Weights of a small mixture-of-experts language model, trained from scratch on English Wikipedia: 12M parameters.
Below are experts of layer 8 (counted from 0) of a mixture-of-experts language model. Rows are named router (the router's row for the expert), gate (a neuron's input weights, with its number), up (a neuron's input weights, with its number) and show model dimensions 0-127. Each number is 128 + 32 x the weight over its row's rms, rounded and kept within 0 to 255. Numbers have three digits each.
Before each expert's rows: a language model's description of what the expert responds to. This comes from a sample of Wikipedia text that the model never trained on.

# expert 3
Description: Sentence-final periods, closing ").", section-heading equals signs like "== career==", numbered list dots like "7.", and line breaks after them.
router:117103122118133139056134165105082133096125112145172115137120145146066105140126103082123129159137097143188156162099117102125106101144104077187116041129123218147174113098080156150105081175195094044114133131114120107116168098073120154082158174085141110075122077164160120158174127130163116153173129112124125106176130127120124136170125107122142058162089132103129130148064153094156130110133
gate6:086119209144151132156111125106163140150097059108081154124108118101100144165140153091081130121082101144111126110172104168138165099093114158146140098171117108098086137063123132120101143094123132130115168156118163067170170083127167056153121112157077196111113110182046120114138100176186130142091111117159105145138130074116152083084092184089139147125161123087107120196112122109170099099117
up6:149158116152121122101235197158140159113138168139102140122167098161135140182148093118094136128166188093128116105143080075140123127071110111128154057139142103164161105186115159076152130167123174149140147103127143178148153137122097120145151134096136095162091104141189125125168144064084095085158118127061133098187150121091161152108106083129138158150118180099155180144168124123172082100088
gate7:131077157107163097164139108127138168107120194106079058183156150123115110113103093110128090102108136155132095141057122171167118062150158116130130082129134092087154139158148151158064071134133129077104068135144110157155103157112119109160150094082148133126158105104140124159153135147124162099167148162140161061192106099131114176103105096064071113134112133095099114125181114152184054145175
up7:126173163137113110130139182131183102088175186127097143091171119151089105146109076108189098071154112145149149163130129131177113165141133117172119105107187153064134098144074176142113174157117086167144089181174145133142146118145109171144164159134170133167134141104114156174064091176139151169135156163156122156153102094160141160124109080098136089195155148155133122051070167148120161120123
gate8:073116138120137165121137124141117154127143115112106102179125130163106122167133158182126097132121071098052073103111177084116118077112160061188132128144122151136109096123128144160146130135119094133142167103167135095102163157132113171110102185195127111091135203107096115195129150190114169066135082140059135137123071137067168099079122147133093145172154149161141123175123099182155158090132
up8:079078063145142164173113143102179152184136203156105122135139085218093125087192089086027143164155118173150141122138184156124085134105150095130139140116112113136096126133119114163106119106116134123136095093146095110171118166149145111133073137119147122158120095198085089121146159107104182148169096133151169073154104079156131104140169163117132100117101152133099085176142143110148097162104
gate9:116126123148109155073116144096141075164143075127133152087096126096077125174134191127177155137155151076095054051123125127101149099180111153073132123164120119112141135166141099123082146137125132131187125124093104156180178089137190057133081154114088072104151192136112161129081182089144149142127147150137086085128166169173153173175088120091122144084123154126145139146123101154123145158160
up9:131106127105060143128111111122172123098174122145123167124131144175157203124092147138129115139134161131070115053141144107135153128181102180094161146124115120062113091122157153099083102144121139148143122098143099120098155141130140049143059156056107173135140144090135174125170179100099115157183134096159081133126153152164152099141132188106099143118066143071211187162080105113137133143110
gate10:146112161151121143133139144146050109091157104148202125081147114085136106116081138154154138107160119220102118157104113075088127113147166193161142135137161109119078092111135126068133169150153150049149110107093145076120133125159130171104131145171135175135095094148128137139174078048135106094072115081169087178068176102156128151070150158100112137140129136142129116111075137157140112139162
up10:102150101067129095100102151134171149189100146176042169124132127188106139121142138068128085105138106065129144101096166133148135096127116070101125149124073178163180173137058129148148065100130163140080165095127114154132127141051120134136141070078099106075165129162162086075141147164101165143187152147111103092152134174110166124131092132154134152101099160122117113140157129110105165163126
gate11:051093051147141147153136146145100081079113166126137107162134183141169114133094115125097084106106116138170173128086145140117097121170138104150174195152106147148106169160102111079091092153124167122129078097171091097127155107093102163116178143118105089062075149118140052090113086128153161123144132140102091150128066182109146103100134109135056135170126173128153095141141071126143087130179
up11:121090106105127057102091098162052098107120127115094156154176107143110126194169080078160171137093082164071061135117092152164131161123165110123101118109203168112161090113160136124134104104086182094156063197129121093178161109108102110118102113108146164123124147121136115137157162120105151117133094162093124126139158165146175206140135167137153113111129124099122098167160126160110119121043
gate12:151161168107126124088131093070060153124130120096105133133152145154142132111094098086127115098119174154138192133149161074130103144129190110120182092100140117070143151172177124089095155147116096161180135123113156081126156159155164086165072131144164127142133092092101130137146134138140109099172110132154171152098176131106130094087204114136107107181070158193082060056128152127112114128198
up12:233132183145149152127183165143118130124157137144082123184134129122119144171102123132107096128137171179112121089117085148107103096169094120073150117154096140189111107159133129091162187138123127112150194091167164204130167122097129091075095171118194153192056138136138079155120143086123124119143068141109128133129160110174184131101076099108162110122149115144157156112126098122168169151114
gate13:148174177112098101093149073163186139126145103136073096100137156177105175115129073143135101188070136121088076119216172147082129229110092141105146087110135131130162107154143110166123127116067079107107192121117122145141157116164149128139145125143171152140143091103068108137111136174116168193119095136156138096080100136152146089095131131163138100164143120198121164100117093107124112112151
up13:060078107118098137109121171090127184177152112127135092128139175141138144155171136089112116161095142108139186124083098121163163170135100162103127190139078176161170128131123142163172131169154098093154101139136125166082083113097053161155067170165126091133186151141075090156080125188082159144137135148169069163113131116178128117095094104113121107118089145102142099126094144174111148071160
gate14:097097135155080134176091100116176127129137088128168079157099128147092073185131179139080133126036117095104099117131073118150085103125116150164156087141088169074099157136097175154136144143107160112121091091084106099144185176083105117128117084178125168126096168103127149132088081153171110164167172127150112126092126115129095104141183128155125126175145121134148210071159095145132126067107
up14:099145097129112142115134152092098085092089165161129164133106062143147188133072155111087090178125128145092127113142130170130149085073109120117158131088077055174108105111115138118173172121138105100112169132132063171106112163122178095173089153123107111091099119107072121188114104069104186203120088131098136145138132097187110075163166127089147099109110198131153128077139138090128132146141
gate15:091077146164131151107161089103227124164140118103099088117101150112109116084204076183146173089060132117148175070138142155133163153140081125103123133062146094123137124138123081138116099112173113116128170162118111100179127127112114091150144202156101109170126201105129137198130097156127129149168133132094173166158125132129191119126161168139109134084117088159082135149126082104151101155154
up15:086085116193120167072108170123091117159144115167179131096125165094148154109098142141148174121059089075130140130176126142112117108134171137148059186134087137159141171102135145205149125123150137115185166136123142053176136137109118106125126129137153110046096162098113120047133115157116134154106133176133129139159131178142171104119142141120080121056144118140095136176060110159172106159151
gate16:152099143126123132128125087160151072114117168133095099133119119066125113125033136126133103150145036084155114134115124092117131141084134127107102140123128188169126115170118121130192103167167151160110130204138130146106169083168104094111084032084152100113070104110158145142177144170155156157143160113154090087129139157160133163096104079126121095131126083124179129136172147076165101109066
up16:099137109159137113129134167101081160139141064120124141123108174182108175151171094109149121108101120127061158143157177128120121170107100071162151121158133140145134127075152147171131119153076077148200128101120165135108178136065094070174135105177116148118144195109063176086130121121140121152164128123095104175167157119085145119157116174130122178175100174155066093147162187150119132105184
gate17:085135142081084122129044095145107099105089122143170123125171121159129116126119167147073136140129155128135102138059137148088091077141117097133176098162177153080085163139153115184125096113152082122101076112106096131147110084178133180125122191150161095097120153108152167171085124100163147173158141084125160125119121150132122130139176163099062141173102153065124152048114113173144058152142
up17:122162137144167139156067132144038137132060056139149095161129141063143084136108072133092155108182139148126092195147084175150154116155126118126099145079148089128050122084184138093101102117122086135118108098080128124174064139125123163113160106140081127141194120120168162073125130116175114098102145169119137166128193165156151085100138113143142198132144113124123134131118152126152120129085
gate18:132062095193092103112156116120095163162129071103124121110171088127096165134161125101143122059132131081106108122069107115192111095094164083107162086109180140098108155146121112180126186190130117159096163109123138067103126154104147108206171206152121163122167120127107141119141138149084166118141107120103102134121131139154110097167128148097109164142111089118046127200183153093108157135135
up18:141137125144034084145110155137125172128099117117145146150194164134067154167137122107172108125132199092120081108119127099142138137137152065065124117195189143106095208121137149153124129153157110106156183138100181107179087104123116124093094161116073135152165085154091115088133107165151138088063097152124090167124078107077095129112068150159144147112103119158099146154135121160143177103125
gate19:085031109138093107201075183133164103174167126149113123111118132084161172133087178138140171122120131122158125104134153090051112156171106089144144105133086179116209108132130132070142119145137137107153169147120101072169160115130098149146173114129135131123143166142122087125116175120111117091123118117145063108168046158104112091112106167176134072093084118160087127113164072144141122145138
up19:154072050112137041114138137180151099161176167110127147104108121089164159122133133141155150142094095087097095096120161090124153129119116092105145130134186136157116172101164135113104162170126108127094110128198130131214119109148161184165108156137140113110128173095120154094096109126097160128083081147083113137126091148145106095098170124193099078111155066140168120152132094146108134095226
gate20:113118091205145110138121150128098123150214145052127141114169134150116083132156085142107108127171112201123143126073087134199124104141168175136145202135175105066138057116111109122134101100120161126122140124108062165096067107136100158153132100103180117130118088128120160108168079084146138108086156099099110067127167130115148128078142068101088134148099106122114115144167085128147136086149
up20:193118121167077118099096137122138119141165061121122128110141117141118140148122237141117108163143171152121115121097111092159125156126137109169111163109166108125103101125086153106167139165114090157140169136116079118111185090173118127213167132151104097145162222063091086130100145195134116169131110159099080155156190080088089161106138118174099156132133112124103153084151125104118147080110
gate21:111101146101149155113127096135144104202145063178128153138131116153132120100056108185105176126108177120124108127123121169130085052144146198106213151194164121139085095127083106160099112141142104133125103053120061133174115165139155154115116158083143145120165106134120123119102131102105152140113152189104129134126134104175112195105173118103148109112152098196117115130159141115143106173208
up21:154147151125111145099113090164142106157114185110128115129082159114087113129132087087139139122165147146108127114117166082151127173071144114152112126070121133088080101104211140100135206085086149157133169140112164080130134201119156064094122108121118121131109111118156173070155199161129130063120135079156109110132156178104060122083099115088100191122177122141139104182124093147085146164152
gate22:140160118143165175145097117046125150147125091152140072151099114052137146151088101111087091115101159161173183122087094141170092166140132095064055115138139153138178153127114122185179091139089131181113097126115107119117072158131091109162095089105126117095103090132101144111109178138145105080152109142154166107080120115142190180081085138146149067132154165095127130128110149130131096053147
up22:110118129141140089156111117081192168156116120101190127116175146121091164131087191165178105162158160086150128116189163120140176057145168140157173146137137130073110167167088132205168157096126131121095126107106139097092083148148126111120219080178108127128105133157098159133201150076142100130129161130129149144137087111137175112123145079151119142140081168134074162100147152092146146156088
gate23:160145093142157099157159113179163112116150171134131122185119096111124155098119089072062150071118135106139135116121088153118085085072123154124135131129127139120137085143130068104154151143151175166138169171159092124144121174103173097111064154078090154082051115122150125114152144151163139158080173100114108095151162089075227144114126135138083158180153191113148126083180144118089106145147
up23:127081139135074105125137173124129155132168136083127089134172105128173087088138194148154168168112089164123140161129148176183088194126163117162127110110138145081095100129133150161138157133161070139107140102100139164124092056164114146106172122117122099101197183168182125132078161108105111128203081165152133113147143122197111085078086168133107107069091128103143139165104150178109120147162
gate24:165102130151140137169160146167118107146067135156110155165162135094136133123139089080102159143124188158075213075115098139144112176097171116138118164119123159163147101191159145141114128106123115171074102159166154121098182147174127124056139103112151101102166140101120149169149138159121126119065224096195160109125108064131117142113143097161188154094122121061124187120149106128141105125112
up24:113148136163153103148158117108174120106087167176121158094115114120081144096154153107128145080091193114124081116121112170204210186092053084159124109147132120136149117151062122112131098131120137120073123158162193143108170117118103126126138093105194116090063123137145178129107119136144115159159147146175231149099121126138098122114138142078095103145112148098078172062146107124144118155108
gate25:179076137151097117072168123156137060135094098144085159166094160153099141149161133099085094175165140133118146163127122081132178112139176151135140108117145107119134214137139103147137109136101186158128109094128113125167074215113190090135168111086058131163114094142111152124094139110099097112085175090161141098131119118084135116155150105059120162155083088114104104081154162133160132087066
up25:155140136086088133112126117169183102082117219117160122139149080098124045084160128137102136129083099125154159084090090125186119152171173134147143106161174143121125123119179089093110144124158179159097119142213138088145073139122160137121141111110132152160126156141079077146137073176136200125155156141119107181147102134149134118100111081146147140109149188090160178164094088140082120171140
gate26:082142177140101120077125148101160052145127159198141126086118127100141125159173130148130151122052071133056073139168074170142095149113162087145096213108141177094119136129124157107077127148158140157133067156135169125110091130139147124178144144151135087141180124090109124126135214139070103121106153174154096109109114137165141112117145137128143118131121098133177133096152135170146103187195
up26:165153146189102140087115146104169101172099164124131118086102131086117174136072143098087112123153109138125119106203096203119121165112084045206082153100165111132076135087165149154071103123159134106063110140098146129110151103136141104087135109145123139083147138129109151097124157147090177124158106112193101094130090136170108077100121111169129171129101146118185113095187140147181129174100
gate27:136166166148051141110128122086148061102129130178134159070147110114118072143103057145114181214123124132112096183133115171151178183127089084154200124132132098123129116136090129150120103175104117125088118118068135139063154111106150124099125130114110119128147103127125185166155126106093155110146125119077142101149104066120075118139144082118126096125128146099084176133166118165100173064198
up27:097175102142090153137096135165088117142154097137151098106114167098077123146055154102138129120101119156107141144105137112139086104184099138122102125098191105173151126098176109129205124176090168088131171086096176125125084098114112119117108098178168146123097091121160172128092042098085092084135149054137144130108145143058202166134125101087081110159144165128133155083123125180133137096142
gate28:152142059115087130145170123144097157089152162164091123135143173108166172094142173208102110148138091157100174104149125103096068090145173138124130085082112121107095097152141177073121125094130110140134133104123152135076128155165138171161190161165160131162137095125164122089174090119045141106121107147101070125140158155119145101117145111217130112107155108171183093100130079108081118182135
up28:082100100141131160065131165097127060178102133080157107135126110144049112192103155133129133087101186090122075133093092179164123086082151116118143155147138113108121148171146145110117145160095140177148126109127120072137166123138147095140085171149120152123082144146109182172130126140150097150179084109035099121149132097190136152150108130208065120117171142172084144131124125102095099107087
gate29:115126131101122144117123084154156114095135153100110132155072122126110091115106132143121164134087110159082119126140098100120181110122091122127120074121104145146119197094124118100120155124127086125109104095140124053144052185109171154165125164165147117152180137116155176147125093088098083132082198098229197166142181186087100124095131131133167142100120134139124200175132074117107105069161
up29:129160153102093105145080135206137131130176124138143114154221110121140060084123119127110088131129122078173150136129153110158140100180155167148149132125122152159081088128100094140074116076104079133107169128138143127165156138180148145117139094201102092088105102085065123135093191125126165107072196148128172093130099153140141098085143123151143131144109105164156100120054138143108069159185
gate30:157126148086128144169115101103076076100149153107143112180163096140114117143105150075165116116121123105139139123158200145123197241159118148109090132117138130124110104163090123122110195108161097145112160216191085162118136073114088107103178155064118119160136128112136138158136128122103137146109087114118148179132102180101184179141163113157090141112122106145169121124156094143088177062136
up30:081147165067135137083201151098200092115063123161166104138117105132127098093128193088116153132114107077148127144096126117146172155113114096157092122075142158180130114185137139091134129036118145186105123088089067111116146187121172141124101172078133106112164090184156115125137168130116120146156148110098115174073112184139146173132132144112101149121170105119171104151102085149157145114169
gate31:102084112103086111166149060138112121161159159123081136150103185165176134111122146172143162142122147129128157138154147115072094131101168224117165086165128173138214082135119181104151114146107164070103120111150126071067119128113114132116107140153147130124104151102134107105132077066132114143098153115148129092115185093101171101114155120118154150038154123184128110164174145133080185157124
up31:147134128122135166168097075144142132121141087074069170171089116136133198157140145154118097115189108109136191111102128143111141138167144169094157134133070155170188114131105111128167175115113120149129202141123114083118127141144160154098155110151132134194068141169114068117102108095148108115102119085106222119115144066075148143160114082113129178106130182173072148151166099091090147125115